Experts of a small language model.
Experts: 96 ReGLU neurons an expert, 4 picks a token, a softmax router, a shared expert of 128 neurons.
Below are experts of layer 10 (counted from 0) of a mixture-of-experts language model. Rows are named router (the router's row for the expert), down (a neuron's output weights, with its number) and show model dimensions 0-255. Each number is 128 + 24 x the weight over its row's rms, rounded and kept within 0 to 255. Numbers have three digits each.
After each expert's rows: "comes before" lists some tokens at least twice as common just after its tokens as in all text. This comes from a sample of Wikipedia text that the model never trained on. Tokens count by the router's weight.

# expert 19
router:118144143147158139120132141157100137145171118127168163147122111149107157096082098113166099085137148136162126143152122123140122145142148098107120112149095129173120169175119104127146167113138150162108148109126137110157155102145176136092115106108085157139122169113102135151122110161122171153106149114086110126091134145155154113129138086115148140103115114162162106116131085143131126136093141135116151117124119125129075110143107104180176119168146099144185147093152090161152114161143134146087107139146096169129166097108106084152114113125155116100143107144155142137107130124136126127142174152104143105136119158156085153107149143112113135142115124100185156132142093140109105160140110155159148134123125124151108153118150161105121133108147144149146099118152135104149168126086077
down0:171125139138129131137142178081115160162121156105112161122126160171115074149125113102151117109132153169108154151097140130121115110173078108140119148162174123122108163119159122146149120159158174147092175136126120104135089054112158148145132104132139105123192088113145142154135112134130081181169131110138129120146139127116143196165111152136130135136102101115155106153149132112131138152096134144130126098100157108119123158127090136129095140174117132090105125109155115129170138142100116136153169132141119091153154167119140156157113141110110148142099115108139137113144127112132117166157136070102174147095153142093131122154144133147126159145140103118135103138105142124136135133124115121163128169126157110117124152163148158127112162170101133139144125087127102115117104113155107
down1:138108102133135104154137110155163097126131135106115076101140136154119098109121154146128108088150111097152115154092104137092119076129127112116138149107134138155100072129154123179128122125118110133117174110174137105141141147087138141123170108097159119137133151150117115115176119108123121194128168149090083129130094155180104133147107098104117163161125125103147139085109110153112120116114153170176137126120149116145092169119145142153116084138114128111134117141165155118087103128114180144104133162156160124190153154161122138151167141160088143138134118163080129159141134156120113116124143141108098178110129134147132120139139146144129124181102128117125122057131104148132118112131138107150121125137129157108097129154163094145138121104157136123100152155122108105105115112088135
down2:149113148145129126143129154150083131136157132110102114148126138109129125172126104136115128114166158168133105126128124115126098131152086126125112092208145105124122138164158134109121097136172119164117093091128115132171136087137114134131123170105102119113149080120078091144116142114184147105121163130107114134152140142092109127099102128159120146106096149085144103109133142125191143180153057099094176097152117157134129118158088145125145129150144175146122152141152155159119088126152097132161155122063149126113158147087112122130143132154128141172113134129113145144121128112147131105115126120142103125116097103149136127118105110153130144136109069124107148141081150116162150161143103131190115106116149144132100157155141115122133106121117148130115130109154131108149180151130144
down3:108136103129128129135122082138135122121118161144170105114097108112107130094111123186118098157145124151131123131119106120118120143114132154146108089112121158127109126140093103136103131131149126125164140146148067117127133145105129140150096075096129122091134130129127167165147064151111141138153144134102122145126092120126109146120107172119113111151130116111125151158137100185127128142148125155078127134070143133081077110208102097112134155137143118121131109134136119121149116122144125134107074077108090124108144145170090128125137137180101106144124118133131101113123164139125086118143173167150136084131120131146159080146156168156113140145153125132133086103192131146112112116146139143154133151182124097135123097124085149112095107127109145074099157144133132153145104129159113
down4:137126132091118089156106116144120172141111148142104126103109099125117137120166145102092109148157159101123149122158109102119114139113134090097135131117098146144087158129117116185104167093135111140148152097097070105132151143134085096115143093122133148164173156121150097130115115135135118128122091167115152154146120128150098108095119103148106092143163176140119163140123131108111141116106127110088122168145155118181139132176143147106130126137146106130159126139161076148155112110142126094131162150119140141100116124160155127099164143152112116126153155080108148110169152101138118133134102157134180123152142132160111117139111139137085082130082094164161161152124125100146144142107152114122104121153126160111151090112099118164104104099104098132114110098165085157084139131132088
comes before: " of", ".", ",", " in", " and", " to"

# expert 18
router:119146134133154121121138143134123121153132123128155167154100113149107157120094105131163096095146148188125111147179086112155109152129148092097126113151081128139134150151091088147149150110127138158110133126145117092174143107140181149083095087092112172135146136136101107131102116141114148191104144110102107110087156131127162109149146104111146128125129131144159122126169107152151131146108144150098149110115123120112087113157113111124138118185153082138176138107172118147166098181173123138099093125128113163120150115095116098163113130141149137109160118151150150152123129099153127090143168175101152108133142163138118167126133142087113162162108102109137133154126104146104107135143115154149162098129105094155097146118147138110152141121154171112151107136147134113142138158123101
down0:157177153085085146107135173140117129136125139114132124130123104126127148147128095072084109135171114142160159175107181151094166099158141146136103148103153130105115113128108139106120087122135149169163109146137111117107071078145182105122160108137145144142163119160115101128139133097161135088092115142121171091106142112141154126074154123158100147092116145147169118102104112143146112115136106094121092109147129147130137158174113148061106191143134127129117137124113109111154123136130091135144124141128124159123144126184118114114152156097125115140130124181109140122130159110124173154136152118126178107114137149162110124120145147153107155130084116121144107146123155137143117122152141156078094109141123106159128097157138115146128113153117110150093118112119127136146140105087152
down1:122145142122118134136154149140108144163144082108129111131159167151138103127100127086125132131118112104133149172142111122107099129094134106122169187128102125106085097138107101162162117098092079121162116110140145098123138144134098086114095134124159102138129111116139115100134125153119109094091180154144104101164121112100147103121112131117148132100145139097134131141077150122134147117091105081129103156088095160124100102103114133109101106091110149149088139157135079148122140126162133150142110141109146122134130135153142144127108167116127159103180160146145128143146106138118117136138168128133154146130144124108157131089186136098095104089116141117148170135124162115141084146122141121089149173136097168141172155112122159099153140146082131138149149122154147077150178157097157
down2:149112126125125152148107163116121166160111103120138166136160133128048122143136174123089122107105160129114129135092130131103106130160122104140116198137126145163135115132177136147153125072134131130130085092107142142141133147121110104123126145118134115131122105119095113131132130141110161130160094169102137101145065147135137108188097136139131162130173081125124122153159160111141168112113130112127114105155128111110151123129142085094104101094110128115116166160116112130122149103139069142179117142125091117106135149108113134097073138133128098100181147113144140098126110190109154134103121082131149144131144113138119111114174158110181136102103123132170121141140122113125122208152126144126146145118119139117149122103115124092121097111146122126127097122132112134084174138141104
down3:160166096110131162159103157103072152135149107158113119117116113122129108150119170112165172154150176090090080153115076108140138085151124125147150162166133117109129098130177103148145100135128115144164147111152168134151176129083106132128169151110101134155105129140125120168101116164177139130089172154133106105144076150119124152096138146152130125117112103126123107135128157082068145142118132095159109121112120170137143107124132133132146136107085103118097152107106106073073141116155139122124114143130127136133140081116123092123137104143140135112120089125124093138121115095111115145136121119101128105122136116139148132153147189087142126123132115156105172114173119122129119149141099127110165080162137101107099109141119139112110143119137089112115109141176149109141115125129152
down4:085134097142163151106125156137144097064144153141125080122153122122141169123148105132155145135147090113149134152146106107121163150147118102142111056122159150126139096121151141088123108086113146122139152185159120143118130120125150113155122107127119095084125082149142177117102101098132131104119122129105108164129126114109157103130119123111129116109122155124133108139113081146112104105118114141139122109084119102169125153113114155116141143156104158145155113124119137127144155168115132081140141083173171090104069116150132138160146099141137194112150121124102107126151154090118099093151139148122119111149118136154132146115075108142147156159137158128125161061077097101080143114107123144125089135128117118151160146147133112130157101112124108110091129091120113118142094101150145
comes before: " ", "\n", " the", " The", " \"", " a"

# expert 5
router:109141146139160122131141116163117142146130133138169149148105115134085134107076089123170077113169152143152126120168119125134106139122140132104131135143077096125093136165125103124176151113149138161118127127124099105155167127154154130106094097116100151116120127156128128129108103145097160166098160120102103133076137145134168134164158098111152135115160119158148108136151099161154114132093152140095142113151138153112084101163120101145141079135158130148157131106158083166176107145150153156103078142130101144137124091112136092142116119127151104096156085177155127149089159117157091115139155164112125121111111157166103170136147143086110123131117094106146156154133120160129117178139107159150155089140114119155098141122152153117143122133138131142153099129150126078130111139125100
down0:122115119119123141141118086097133111107172123139141145116140139117130131122109124135121170153132086111078109110107120106140116159066122103142148139117114082134166144157092112153109126134076121130099088150205158116136153163155119171114114173135109140168145099123101112115137139124096137110092131140139102085151142179122111114110123108125106135170137147077090172139127148151098108149117101115133128129150120119114087159127095178116146157140133128125136106086127153130116116153105093134104093130132143099140114153205108118150120181125124158146101108135141115110100125110144131123116115109100139147114138167098092167158165146137081164128141138112106166212110120129118104144126142126141116121138147095143172126119153126127162117178094141120119119102122110151120118111130155
down1:147159114125146122116137141148159130106155124126116135122106128129103113133145147133121089125122147131155115129115121118123126151133134133121148131097114139151102119113103099118109141165109121113127139169114106161122119100108113143127119124170127116143131144127162127146112131110125131129153134112128129127113125117115127110135122135121115160103133110142130131092124122149129156114125104132123116129115116135112125087121124122135130134128133101119113120156118107132139162096255101131124123127142112122137160157141148143097140124131105125120087123146122134099137255146130108124143122132141109138116122117158126125089103141166147117144157113139106126120120126165102121119140130134133179140114109161110111135151148109142107134124146097125116149120114129144128111155145127
down2:086141121126143127170062096134138135117116110148110097149109154118101130160111124139115098099141128110170125157099103140142106086084107118123111147148129127140075136093126117094108107112117097101114127101134138117118114155149109127116101119122175130135148136130112089099138154113151163114142138095142137130126123131123122131156099129116107147143094097148157179121142138167124124094112176156131154129094156103130175176091156099086116116109128103128134102157142091127112156143064144150138136125101148183158118143118132150141124145152136119137121123126155120135072098131156096136076096176108092156108162098124143115144114176096114166160115163118131145136141130156116135141137142179148114120139157119097113199104139154095116149106110147110132144112171069104145166135134117
down3:141172146149146126128180118185137122106110090080121119103149159112133131118157140130120153124118130176126123104081086172155126088164140108111133134177102092133110142094088161133141129140148130120150131152144096153165114054158146167128130114138112080116147153135143136105150137095172185139163122098090142160130119133104132110086119078092146194122102088175114111129183144144151157102078114108144131134119129168117137109125160133118175122168142146136162134144108115130109135136152132161118131128137122092134126150155137122122110132104128112126108119120122123114113150149142127088143136123151113131083113142163163144098110156134092122135120079127099122123166129154108158097154138156162147121135152119151119163122114155123157171114152140123094145123151139109134112157142136
down4:118130125120126108136126124125140143129126124134120124128136125134128117130136133119124130115134119125137117120146118124122117118116123137129138117121114128118125127131129130137134119132142117121131140123121142127125131148120135133138130126134135134131139132132121132133130126150123097130118111138134116130131140116135141125115125133135122124127121125114125123118142129144130132110122142135146128148114125115116139133123132138124117124122125149121142127128124125137138120134255123124132126121136128138123123125117142125137133124125118141132117119142123120119132255135152126118134146131121127147121132125122138124123122109123142132125142129119128132133123122138130119131113134133124113129140141147126129143123132132118138128124127100122127131129129118119121126120137133
comes before: "\n", " ", "-", " The", "|", " In"

# expert 2
router:096145139140153133126131146154111145143142116140159153154111126162104153092087093113162101086139134156152107137163106088154107150149160100103137110153094130170120180162106098147157174115134147156116131129130120107154155107147150160100087104110106166136126161119117115138108093150098166155094154109106099128092154152136160091141152085089151141096147134153149116128146098151151116144088151146107157107111111136106119102152108106159166107165146117151163144099160087156157102161156159137101098144139096154142135096093124113151110119146155114107160102157143147150107127110146107114141158160097127100121127161159101161119148135105104141134114100098160148152125104160132098171138105162165151112130117109160104151095151150101133141115147151139157089124147152108133138136110101
down0:104137156108148151103149162156149141154154157100156107157152150098141156150178151111161141116094119146153097112153097101101137113092149158159111102148098160137097159123099103105096142162133154149101097100150106154104133153134141113160089145104127103093155089110147154108101160097155101149145100112165111105120159104111156103144095153107159105125148141094133158152147166148152155099120149150121110152149110149145100145139111152133136154093153147138158119157100116158117144147129151157162118133159115102100094149166137113100107156102153163148112162156154125141110154085102111144100151110157101137101096138098158160114109104097170143147141129093154111143107113116107143150102114108114103160105152109144151103101120095112164097149118159108106153155098137105106107142155099
down1:146137122068123173102112139137122120149131161104130127133140112129121132109188153104137125086137117140130149142098133143142110107141104093125137118131124112144129123098094150109104122151149112123116104148179134132124092147128124137158255109127118127135137136106128131121099110110131139127128122133133142135121118099146139103119108138126098136117117104134138184138172131156118153123132146110159140141114115126123127128164146104118114150123162119146125112126119104126147110103146113140074142145155133112105142111128140109115101131132129142123129119121122150132098154081128117110114138109102135117130145150156115114143138112103194140151121147132141145111144118171191142122141131146107123153129166136135110114125109109044142091130122098140095123133123171090131102156126110
down2:092136109091110170147124104143154099159128124135149109101113120098143158116149150137097107100127161104137163158100154172133166102088110146126152115100151128101114108110096104103160115111099142146115164095139143146134139095114113145124150113125149129116167092106108118098155145155105143111126146111087143145151157108123131124091166110136173165168139100095144087088097107136100097114142096109151141155109143154112098114116102151106117105158101157110165157089095146105102138153101113166115156150134132101109091100160099115150146142138097141105159164142136143105093127107144097151157099127101132147163097101084111145148134158127099104152101098150140107120101088140090122111163139159095112136109127174089152090149116148142098111123155116163105154109109131151101169152119109
down3:117100150142142117154151138140122135074145116131126079134103117149121156166094127130156141127113105085116120080126126120086141100162086126131145151132077145112107139112153140178132121169149113084109130134166110129090138100132153151120100142172104140148107106188109143162155111142141123110109132126110097081135074133090165158152165150097150158123126145116147121148150128098164151124118114122141142116147151156153128129095103106147161096133111099068143107089149149139128158142117156107128119101149124124142092174122106126110099131108105100169116091131192133136079114136155141134137128093122155137141157149122105130101114117113137114091117134127121133173130157135130115119161172092087138168094075083077108130117114090125124159130159106124140130135149097110140118137105118
down4:146119177120115122126185140136104141109107113116141122112150120125167130067135123146134151136121086113119122060094144141139124145145154122153147163146153109126128176115073141127117109102139103166107113103103107103079132123148119181114167163192114128134132107150159115102117104107162170122131108093121130159102143133166125120118140118158125124151132124112115107134113138143163120134090083139120108126145149131111182129096131093150110091116142100176144140113139120120166110141175128109144124119077098102130171154108117151072130094136122120133080096138108146118141133099106166115128133124120107074118138079147136087112090121108148139115141124130129112135089119150118094106127144127110139133141142149114083132110114096080104109176187133096163101127127099121144157114108145
comes before: " |", ",", " (", " and", ";", "'"

# expert 29
router:105142128145162131116115152159122119151139114138138156148116111132104163105082095105169086109150133160157118156160087117151123144140143111101149112152102108161116150177103089129160158129112146159111138113139111114163170112165134163095082096109094167139127136124114111124102089158107157165103157115085112117088166140139158093138169081100154157130151121164172094136147105153145111146096155144102144098125121137108122103155109112141160130160156121131158150116154095151169102155149137150100095122137101153145139099106125106149132118130147124095145104147161160140117152118136103108147153163105160095110124161154110159103130151104099150142128102098165150163118111141154082166156103157143141117111104099163115153130150172108143142126139131153149100111157137116142134142112086
down0:136121132113135167147151119127106108127133120105130135095160116113092153054133128114140106132131140086102134117129144121070094131105179126112145132106101112146096115146175166127126159111117129122179115090117103176146157102125118120099115126136130121155109151144100141105188149135149157123166124153128127090146095133090130141124149117133120133126121115104164128152140172108105115118112099078124117142186128130132165140147123145145144097121131133126116138123121125159116124133151154124146105173093134112141136125081137125096122086145141142121089129104099159139123109159146135113101118122135182120138133129164154139120192109108137086114053103175167149147124170125143094143108147086173123135147103140111075084152120123121140143156153102097159112150159119176142136108091153
down1:170126110138137124119143136111134108147157145123139126106158139139166118130138125127126146121101102135104136105153148114167167150109104095110135142132123120122128117124142119161101090105152096184079135099083140100113094137184069140157142170132132129118117068160101112112085080121147156109128097108147093180095150131139157110107094157114103111112109153141140180156156128160132160089166131116131150127082139149105124081122154075144162151119076133111152124121103111146147143110098097156163153085148163092122136154103125124134088137121139139135116154125106111100154167110123140137128115123137123084176135100108108153087115141109131141090121115128125128149117101136143145102142132160135130112120107137136137133103169062098153134075112134118118099158104126092162125120129143
down2:096088099078137090140088151132109123147166143136170133158119155128110123129090165109118103128152131121124127146154147088167138120129102137129154109139143164130154085127151080130138081150114087125101102116121084089123130137165146122159130111136153148124100117117153120156146108098150124146133098114129120160115147151156116160094143129111053121099083112149097162147138147132111131093147144127156149128171164100131118096128135143112137131155119109115109147088084146116138082099162145074137108114118159136113142106123134123113158092142113111147126117154149132147127150121068134117151165163113194123097119161129138116135113135151108168119129179145120161131115141170140129113145164117097116140096113096099145152107105108084172119105088109147107117138125112136162099147083104
down3:127139142141117176142136126116138148135174144116132119127117082120099114140089129131128160125154117157095105105170106158132126160143123106095103092184133117134157099123131166124102124125131102132140108152105148116136146141098166137128168147141152109128091159139128136174122152120107066101119125196172099155156096143139163145134054170094145140130185149124123153143130141112119123178087124170119133109164137136120094152140138128144084147120118131133134094103108138150110080141140127122132110099127099153144098128118127128113099097140138120130110111122152122135123134126123126108122126191107110149128143128144150157101126085151145114120091106081139116119114097155116134143161172129143147150113117087124182072149148090087164162127151110118163107143092087148091139145108116
down4:129140093151127101132138083106095128106105162152183192123142165141143154147111104119089131136164141159098177125141110161110128129115129099120141150139122123143133118120164168143180085128118148127160134105096133137097143174150135139158119109113086152114082129132116138134077107117158112078129091111124115140083149115116099103133129117131088130111131169110126112169118150115165080101080131087170093128103124088082128119108165130116136141120095152152126115133106110149117104090114119163123113077104148106087119105140152112140144138131103152140096122126109108128101124097143117125109150078113122092138144114175134131140164089142181146133157119101094155138109175117121115126150139126145118075088087119124143132131110097138123101139146103149133124138119144124098162167118123
comes before: "\n", "|", " was", " is", "==", "The"

# expert 17
router:128161141157164140109143139136099143151136131128163149142126115132106163100098076096174093104130148137160133158155105120130120130142164116098109125137105114171140146156115109129142140101157144166115172104130110091140149069157159140083110102115076160136112158136090134131128087164118175159108159097108103136087138154163149073139134070101155136100116116151173109151124097146129138125087131126104141120116120138123104103124118099165191109141133100156180152104133093163164120160152136140095083132171102163110124099114102091139135127118132125114144113149145122132125119127148125106125157144120154107117125169147102153095144140089112131147111124103169145154150076146135100152130114149129139125124119133161121154099153154115110136112134135149149106138144107110152170118096097
down0:126154162141133114142110139135105102152089110099143117146148105118147110117123095132102100139116128139126155119113146134145130106141144131108126125079118141132107123152129149131099109121142114150113138160137161148156125094097100135155142138127108137085102096108124172148135145125123137098161099118129149113120126099127129170122096132165175127152117153109119134129143066113184138124127153134137103103136167117139081117111124138138130117132136139127148134104122106118102150141072067110147139119154109080122183102115134096118111111157191103143132128118150140104077128072151142162205115082147119132109113129145126122113100130113091112133106090166096087112120137132175099120131138109111133107150114125095152112180094170086116069104148073168101163134125109109148175136106112
down1:136097111095088083136152143110159116172143120144105137138146105117127150131123131110135126150110139144070173157146129153143111149139113128100140125142101119088123135096079129119174135128150140079121112118150115150165118124146126154154099132180097107120129131086143167134127160081135162130124137185182118118101123124107152111087107170091112144148123122170127172098124147154157122099122153093123114123116125112149068130105109142139115120098128135093136129170132133161121157111155100102120099147126149163122115092144190163116141124105149125108172082151108145128158112123137112118137110089069148140120089120152095133139162104128080148112128112086131113114153115182099102133100121139114134105126113113138134116126110156126139060147129133099110165087131150110136137109096107
down2:145168090116146165126181184115149118110115123064127133147164158137122134149145152121148120107148105121167141120131178178126149151113153095157112135114132145117129128133132083155089108156144088095121167113116096122124106118104130136134133093127116125121084169132140129152129118142159112133161120121109163124104131133117106117139117156147079124105124154143122130187125106163166147130133120129143076072097168144127118140108111144156172115103098104125148147139132113121165109166168118101146179153093118116155179115136117110089157150098112140103103129114115115113089107117125159144122126139134103135139133109132123086135125167145086099122179146074086140127150145137123114112061138130105158123146145151119109175136129123114134118161130148151069154119141123123160104093116137
down3:161121175130108129127172127081123148142156142101104151135092131154129145149103135094155126144119102103130104117142093148113148137139138147137143114165113162128173109151112139078091164133133141159116129117107120115168119143136135095113109114068167148114084160169130123116151093152168135113109139104097135097145133160131105158125149148153138145127122152109098103107141108097144097101132098132122116106147202124097131084127107140138128154114078148118068161080105121151131127163112130128161192120133098125134120148117107149077090137122160122183144125137165146140135132119138138146132161188132139161151114130108135111122147114108118128104131103147145106151110141139119111138124155092104120151145150142108091132102163127166136200124173159144133172121146121139147132098159111
down4:120100128146122169111110154016124164157120144171132134110140145153132144117110122116101138117119103132112128128130147132146151135134122135119162099147119129133182142131116166148130126125166120118126127110108114143112108143124120097139147149123157105116142157143147053121182109135087104154160132125139175109114120125130141136119119095152142121139105111093111126145120124130127128134137116183180113129139156152139136121129122129107121183136127120131109143102134170114145128143133172131134153119107115105158129144227104119131082125066109117136098142119115117109120134181123129121166133178114174131096096129106078087202141180125144137127118144113154153135116104122135115089138139124113147126098164061116124116142140126164148108137113123139123122122106163139138119125095155
comes before: " of", "s", ":", ",", " in", "."

# expert 6
router:127166138131168110125121143155113111144135116108145148140119118114076134119094096109168072081156156180151103127157115099148117153138142128094125118129089106132126161154135105148148147117156149139114127111120082112131158122140169143103075102111110148126099158129124115127117111150090154175099144109114094115099139143127150113170146086112142123107144127182140105131144129162124130147110160130104133118133143143115076123166125116130133083157146134149156161107140075159179098145177149163106114121143114146148154101115112103170141111134150120098153087153117158139101151099151105110130183162106119118095103162153102159097147136081093141118101101116154135146114105140131106200172133147148124121148134115133078138123165144117134137105133128146148112128155108100140112132108104
down0:141147129147142149135096143120140134095117104084133083141084134107133132177173147151124135107130109131122120124077089137095121123106112149107127134136148117142139123123178118165086116112145127105137132108077141082176131146207173129120107114126136099083101151116094159145116103123129109118133107089148194149156104112131069109165138083129095116125123109109125107116130156117151160124129106098116125112107146105141148184143101115149145133135109149161141123144111153099136166113116122131095137114146143152146114098107147150181130132077099129127142117132096119147110136118141127141123157142131117107111132152065154074103104144118166170113156119166132127166145133090186131185141131147144103153125157124139130126125129111191137122095164136145138142135130116129142118130160157
down1:118109129087148139103152117092125115133172163164127159166082136105146108146141097129115116132133161088145097137121126139113149155107131102110171139108082125133148118162106169134095118100125118141091148121125160147131180142123132109115155133126178127101137069136116134170159132135100110113087125114152099123128120147092087166160120127124123093095167122103107115112119100159141122147144089141184103130141108108168110113131129099139111143176174099124120120148144125184139105149159133140169127132117093101074143108129138143152099134110116156103103109113135161146125152098087120137153102157138126094139123191142116144110120114144176122090154155122110106122099128133132116113153125095142119184111099135132136142178161135081108132155121120150148111122084123115150164176142119
down2:110129118127160155146099141153137091126141142170137155125101147122136130134153142153122136083112121118116122160127085086127153119147135095169139150084140133103129132131129128127164133121106174140130108113106113129140124108150095129140125117166114116094123155133149178098172105144142147178126122106111110134120167129099143116140168086149119095097172159171145131112136130139155161153124132081076126134115093112097126140122059122124170113099145096100124118135110152175123159083094117117134140150149182143108137099147074079101121088137120095108149133103098173125113144171152156121112172141089149192151146126119148101151105140122101172150096128108111124125117152124119118133129147141161120161100131130092104152125104115108140079145130115106097121122136098109108116130084098
down3:130110153143106098104148131123116131154158088158160139125116142156125154099143110101139106101154130167145082157110115123156175098127153113116123132145125113134122125104133095107155133129154138128101180115139121137151110106141082124095087082103112169123121125127127139122130102145108177133115152118105096129076148116110099121127102094135110130141127149088164083147103139127149133125074154141106151124138110126131142129119087183134133113150115149148132113140120127118130146102145196119111135142124129147123103098128100151121145173117134103100118124138177124165177086111162115142074158118154118129114116098128167090106167171154092171105109122116142132143158118125160084112124086138149161158180108118145096175136109135129097165165139121144173142120131128084156150096145175
down4:108095107121153090107145120153141121138154157077131157115122149102149120127130120140109144159084153107152119118122129136139114105170189138159126123127136110090163103129095107131140156177096147148094141086166106108120132135194133109175143109142106136158140152124126124138086161110106126104106156115164144128152176160155115155103155142139127099168123109116128157093133113155161150120116146114158087149096155137116094148138124090124111115164155153144120126142115155129171154107147099118179100126106102123106085128161147100130121140167123165122097095168078149118129098097117137115122115127091111192145096138114099125179163085139112113135119117103131103111115158172166155160122133142128120124146111137166132158155171136127153105107107115106151114132131119112101157124109143
comes before: "\n", " ", "-", "|", " (", "–"

# expert 28
router:096132136126153114144130127157123137145143111139169151172116130129123135099086112133167087098152130158159106147158120126149108159114158136085148114146085108156093151140112094129162146100135148159115133125153146069156172119163178134106085093106099155126130144146128122124111118157106154153080157101116110132088149136147175109155156097090148139125156155161152113121153095154153116146087144144111136104133129146118116095145095119149145117182132121135140148090161121183159108151163153132102108133115107168113136097111105105166113119135151155104172121157151143178126135104152121127137157157095140103113140149172114160100139138099102155127113106090165145139161116173118115167128129167150138113153117106132114129096151158109144138112141144131162097119144120107112137173096112
down0:153100100127107161090155154152162111107105105100149115148147103136134108137139122144151139131131107161117131101162120157089121134136160147102080161118152156155167121106111144149122119086124089113092153151103110108097161093105126109106141147161152103127134116137155099111136097104097113162120148107161151133154116164120089152130150143109112126100157119102136102202145122101107100168109155163111152111102088111154115136123138166126115113123097115098082132147136145162106087149104151153106135110114085108084158147096118156107145109090145136148107104145140114109145100142118126120107117127118108144138105108110149155117157152099093103108148109146165122098169150091130107144102092105159119107103117076105094161114137131131097164140077154109167151106148164105102141140092104
down1:140089091140159110155132107098114098151126099154121101120154149132107159104161133105104120093136140115096095119154134152161083119140131140125120157157137100093150150152152123086098150127168121128129138141101099103125098110150136100106155093112096106105109090147134095107087098117149170145127163145097121092146156122161093161171123134142155095112119101144103105143145168104105144106115145116116122139142114132148107154145102118156152107158101134131109143087099143089154172162098165172155104098156111142101107128137142086179139112131157142134152150158110105125124153093115159103104103149092125150123098107116097092096113162163150138099083143144152137112142118121136162131162104156167129110125156106106153154109150154172101136108139106115102129158105107103164145146083125
down2:114128126134134127132113131133120133125122126134126127115113124132125135120129136125124132127120131116115118137119121133129114123123133131117140154137149125125134133131124122128132134104129120117117131117120125121124110140137136115145123134091132127126126123121109122118132129131138125148119132124113127125117128142120096127141117122130139132134121123171123121255129124131133129139130155114132134127126137137122131131121130115137142135125135136138129129133132121127131098130127124140125113144125139135161135116182133113118124115135128138127133134128125130132072124101124127124128129134123125124157128122128114112123143132126130145124134130139129141127128123125126125137108146123123133126138133137127140138060125124162131115122139118137124124130130128120136110132141139
down3:130124144107165130127138141124152095124091101143126081091125120175127127147118110165132126091135130142109113123131118143123128079143118114119115176124148146123152108104110130133108129140156125123126094125134106094152119129124169108139151139136111107107125101190160110163116160116158134140131138126117098120167111111145120125110139115151117139094125105131111139255069157163126108125127107164144100131111103143119134121118164137117150076139137125094137137088113149146112092134178125074098140116153128118113120129144184152118137117117159115130086126122166161138126125111109140133112117077147127193156119134087153123165132114130086091150190141095115098169149116150135161108138114111112130110128099142135107085082095124161098150138112164129114123132120134109143137164105113
down4:144118116131128148138114123144114147143110148132122158110131107083126158126177153180101132124154123149165091140145130127149110124138179142150110166152134142157136173124098097112130158159142117124135106107112151130098165095112133136107110129081138116107133122117119090100121169095110152115135145136079159101148106148151116117153116122116138108118143120073156128255108131154122127112120196127131142164114127109119107164110119104128135154157132170174140173118118130141139100101115135136143138115170131129129130150106126106134147140138127120098108150141150124117099095129090110145126122101135130137127135106126116114121155133119144113113104087144161137173156104139139116126174171096082124156156146141171142130128099143115113144146142130133140121167114137133150138133134112
comes before: " ", " the", " \"", " A", " S", " C"

# expert 3
router:092140129130163129127123147171129136148146103146148144150114113136106147100082121106173083116158127161158124145163097126137115161124150134095154118155101094159112148150119082144158146119130141166102117124142121091163166103165166131091089089098087148108136139142112147131118123158104143165100157110114121127093158135148160117130152097103164148144142144156161106132153107157134114145096151145090145091134133148116128101152095106125162126143156136123147150112145080169165108155151140146092095123107094158117156096113126099161139105117148119089147104159153153153128142112147120129146146160095131099112132162163103172095153148078103165129125103104151152163143116163121103164137115161132132112127115085150126157104157164108140137115151151143158102105156152106125134163099094
down0:134135130136126142137104106128142190109151154164132140147126121122123138155151100119102144139105146110117114133130106175114120133166114130091062116103157143137135142152119171159092157131163121164118144186115102123138092104082128104154199142137105096151161155146122147130101115135124109129148152134173134107096128116163131114098111133127128101156146076175130123135113112149127175045147112089118135148133113131101117159122143146138166150122140140116131123149092129123137149168129113113152176098151105123141116148121115075110108107130113102160115105108133112100108157177137119116093091131148162133156116107112152109170134123128124104123139099117134140105133129075145140098077117153157166106131110129113137117119154178115123133155140178099112093137102177176120108155121132
down1:136138132114115160124117166126112159121078112117128146138147143135122147127091084116110087078168144147114125115175148108095124106130121088165145185136097136149101106162124134125107098151147131124128143111126130116167123118117167175165112161113174135158134102141148120106149120160137123132106110091123132102134125127083102133124128113099136181149111124121151101075111139109140114095132118151131112120139110092090135118137084171143092073141107103140130154147135174133115131141116130152159102162111137120116097142151155164130144105166125094103147164140108125120146147121115119107131149136103152142130129071069139166123108177136103180092131108138174165097138121070100107141152132109147154145103086127134098099139101147097130155103093161127138162150154146101110151137150111
down2:151131161150122125107194134131127114160118132130150115101182130157187147108136129158127178104143114119146120141131155150122112150100119104149112154130116121169122165086101141148144153138156135130124116158111162129120111122147122107068122138122109105141108103143152136140150146120161125075150128164116085097133095143148158124106099132149125143125133102117128125111117156096177135117147069169148131144125155145109109132094117132123120120133124138142113108088136181142100172164113178114191131137091156122127128142112126135142141076124137064134129142089071114162145117138151086090132124118095112111119132126164144123150157157151133116101103089116158112096124102072134145114141139103137163142147129121174070151141109118137150135123136139108148108162118149153174095167151119
down3:087169146123144114142130148126103139129105102131163111134133153161112127110102158084101125132124153083103135120098143136105114121103114112119150130126099095149097125148078151157151126166116151133135136118157143095117155140100138099060092118157112138126126131076122161093168170144152143147137123146119129133109131171126128119166138122094125116161087130124151083119091092132150154085104159152167105104124137132117126111158129167096125143108159139141073112122128151137126144132113100185152092125099151112147135109107135113162127150145144106148128115187108094088152105117127091156117134092148146109115122153102133171124139130158098117122117109166153150092168122091090067114141131111143132142070096099116138145115161141147132129126171144151131131143128136118180120181146097
down4:153126120079094140138113115139116120098104170153149115101160138102139151126140104112123116127151153135142142168127094100160131084096110157168164106169143149158122137107096139095114106101170156150110141127149111146131141101097129102107114095131137143117133097155132123165166124158154098118144105108159141116164167119090095152137162110146147107133160110102122106106126112102149174150139120108091107128150107125096112155162108104146150168155141144122159144099147103117131107144103143149105169089155116107150137151158123118133101160169139134103132103103121121113170155154148095085135129095151093119124109093109100139152106110098079113160116114144106095164090159150164101116145134111107158169129113083107104154142092131084148168147104141157114102099160162117153101138163126
comes before: " ", " a", " was", " is", " been", " also"